{"n_layer": 20, "d_model": 512, "n_experts": 64, "experts_per_token": 4, "d_expert": 64, "d_shared_expert": 192, "activation": "swiglu", "moe_layers": [0, 1, 2, 3, 4, 5, 6, 7, 8, 9, 10, 11, 12, 13, 14, 15, 16, 17, 18, 19], "router_score": "sigmoid", "normalize_top_k": true, "routed_scale": 1.0, "balance_loss": 0.0194, "balance_bias": false, "init_std_router": 0.0217, "lr_router": 0.000726, "n_head": 8, "n_kv_head": 1, "head_dim": 64, "vocab_size": 8192, "norm": "rmsnorm", "norm_place": "pre", "norm_eps": 1e-06, "positions": "rope", "rope_base": 10000.0, "rope_fraction": 1.0, "qk_norm": true, "attn_scale": 0.125, "tie_embeddings": false, "parallel_block": false, "init": "normal", "init_std_qkv": 0.0215, "init_std_o": 0.00339, "init_std_up": 0.0215, "init_std_down": 0.0024, "optimizer": "muon", "lr": 0.00849, "lr_mult_qkv": 0.5, "beta1": 0.95, "lr_head": 0.00541, "grad_clip": 1.0, "warmup_steps": 50, "schedule": "cos", "final_lr_fraction": 0.0, "batch_tokens": 131072, "seq_len": 1024, "doc_mask": true, "z_loss": 1e-05, "train_tokens": 1220000000, "steps": 9308, "dataset": "wikipedia_en"}
Below are experts of layer 14 (counted from 0) of a mixture-of-experts language model. Rows are named router (the router's row for the expert), gate (a neuron's input weights, with its number), up (a neuron's input weights, with its number) and show model dimensions 384-511. Each number is 500 + 25 x the weight over its row's rms, rounded and kept within 0 to 999. Numbers have three digits each.
After each expert's rows: a language model's description of what the expert responds to. This comes from a sample of Wikipedia text that the model never trained on.

# expert 5
router:474484498476525464490516483488469486475484461516478518516501500470512458491517498488491513495491504511464492501530514497513483485513488488540493480494483532490482526462478485534519457473524475483528521506522499497529508489485471534519495470480482507492507501489487523499527520487513521517502490475491547471483479511497515491518489465489484518454483511523537486430484508467539511463525
gate0:510455479509483466508498504485516518508499502459448486464535472487472517474463537456469526482469543457494526507483541525451516509488539490529498480574495522481475543513502496492525494483485524483491515479476506495501494497505507498500528492477506523495506489536513513463483461523475497505513523556465516466467533531467478502511507486475479473498475514489533502508464520481503448510508
up0:500472538465483502508507512501502503492461508511522524515516538542491502515496493533512480476516474498529505453513525513517492494484453484468492519488491522490472505484480481506496472500547471511533491545516499501512483412470498516473551516564490460509493484468517513530521491438472501518484491454516510531485453543500499523444503520463557526516462484523486505529467491472513489468506
Individual digits and numerals inside tables, coordinates, ISBNs, money figures and identifiers, such as 12233'0', ISBN '1', 700,'0'00.

# expert 13
router:501518525491499508449476496490463528513522490520520546487519489477467497478492462519546492468491519553533480499510535498514501483489509504535527528539482485509505521509498471522516476466489510568449508481518505471519488498531493526513467500482462504511494482475496499498496501474482500516475548537511462475503474495503484514527523460503523536490473506496454540474500554506494491504500
gate0:536484466484492522512473537513454507495510482516465543488529513515520485469476528501521522524456541493498553488467522474475494538462485491522515509485508507458486498524512469522456510461469536502526528556514461487523522530504517511465498479529509513491538503497504504502494488511488514507479513548528490507471460482487527526511519500513506482515486455500481495473505476541502483548514
up0:432516510532472494530490505476533498498475492521525452493510522506470464498510452501509458447515516498522452483563503498505493492500539482489508468505476496522493533476476515526532493543520502478462479486530546498513473530508485480475543507487508490496441494485526521484511520516514513531478540464493516515491505493480485490514525490472475521463543559486490529505506531457490495458522
Digits and spelled-out numbers in tables, vote counts, scores and codes, such as 6-0, 3-2 critics, six, seven, hundred, Candidate, Votes.

# expert 62
router:491480499497486475484520514502470474530481469508496546492515467478520495509526464560500497536441523490463511527530521468484508509512522523511475540525510531499516493490542493487498467458536482515476485520509525492547550482514495529503503495512461508471499523496479501539468501508510514526478489479502510473491470533535548481492527481477472511470474516500497523471531510467448524510527
gate0:499494441468497531481506494523492462511487485510529533508480527552508483549510466518493474556521476483475507455498483478483493539518499507511530500486508496492536519550484505498446481515557463510480491472544505534512470453513494508462490493523525548481483528481476441476468518496526482523480493485476490502552463532521509515480519511473482495509471478475473526512477503495497502497501
up0:511515472503471513491515479481537549509535446494461484483492460502461516502511497484501463490484480459498526509472497471490512489507564522474474498507529482495474461465467526472503507472509497499490507515523477476480541531512488492495501455512472539540507471523491509505469523510533502519498500515501570478536533458492529479541538464493468512418506498474500517497534503503472486500480
Interior word fragments after short starts (Sa-tell-ite, Ba-pt-ist), periods, "where", em dashes, month names, and election-table cells.

# expert 1
router:498451491483509488463517502503467467503480529481467537480513511489511494503489463483538494527478500515488493506499486497516516507469461461496526503491491503473497504506510495537503501489499472488484455515497477496531537480450486511507504491497508543506518512484521510498549491491488545507533477478481492472477455510525514528532489459511507516503464497529486530445500527489532528447517
gate0:500497502496479477506500522471469494553531520518486515471490518471448488447525480508526515569477510511492533537482511465460512574466485453517538479514517547524505517571516461498501479452451498524525513518504476503507496506486523508463493500463511468492515483495560535518514500507503572474492536489501522503543489528518520485468483496535482490524523473527491491485524533483504494495501
up0:486514544562476533474553464491496484535496510513483527471490498460462517506493515518493526539470529515462561510486424526504489532485509500496471540509470478499461474469492533509490487514475498466474558481477471523497539499518520498513485510485522506513554521481521482520499506506491511518463495463458481511538495498488559503460463504524524480495522545509506505504469475543502519495474
Inner pieces of names and compound words and single digits in coordinates or scores, such as Cop-ac-abana, Asia-P-ac-ific, Sim-ulations, Comp-art-mented.

# expert 57
router:468495496500533475489508497476473473527479455526476498533461521483500486507507470498537483531475545503492481513488482498513502474505444526505489459557472475500510526542494512504525486475531507513500487524520485534580520503504509550486513514472490530434483490460485497543510492477486538519470527490495516456513473541466525498506486485543477535440447486507523528442537533484498512551475
gate0:476528545503483472434464463447484537462539494513500472511515536515488496544519505523533483482473529476496543529461512478507520450489514480510456497537498518479512523520528514483500524498496524483496501480468480503469542504488478498475468502503531480465505488449504509485479512480549567493517503517508533469468496482495530516516472546468489535524445474499511520477501493531481505478501
up0:503523504515448483483508498522488481470508488496492558478501485518541497500469553474495520487558462464513527529490533476518512483514475529526471463538506514489510452521501506541484493505494508525511514507462464524507511477509468497513524485493498467468537462460478551474547511466526492482501539524501526502537513496496511518489515502516514446519516509507547536532516475529522484485466
The th/nd/rd of ordinals, words like second, third, long, short, South, north, and digits in tables.

# expert 43
router:498474495473482503454528499508504485486472517508487485515436483503494503496501472541510463515484513500520503502506524481544481494493520493507514531518485478497540450476510471515525453476507460500445472515536477494543498507471449501485503477517480508489483504507500519532490521468517512493475503522507475463470496466502500518470521475505503513477447507546452541523533490500520519492556
gate0:539508476511494479493511536477496516509534480520514496510488488464460508513472522515497488501487524549420499521550488470468488552534502500507496442500471532512493511506528519503493510530530515509489474472482537504519509505459484487512498474535505473489467498499478498485488422476541513511512493518476474520524462455487519493488491507507514528453465499489496507544484541524487519526510
up0:489551494541499532544522501547539485519489481466487519491544505491519491484523491470518531505519506437510516506512469542459478443482506525469483478536489467518484498474540479480509497510441464478485543464500484490491502507526510517451474516475482513495518456544533495510505534489446486505480531485479540492461518502497477504503463489462514529515488516486518461470479520442485508525481
Digits inside years and coordinate decimals, especially 19 and 20 year prefixes, such as 19-4-6, 1-9-52, plus early, late, teen.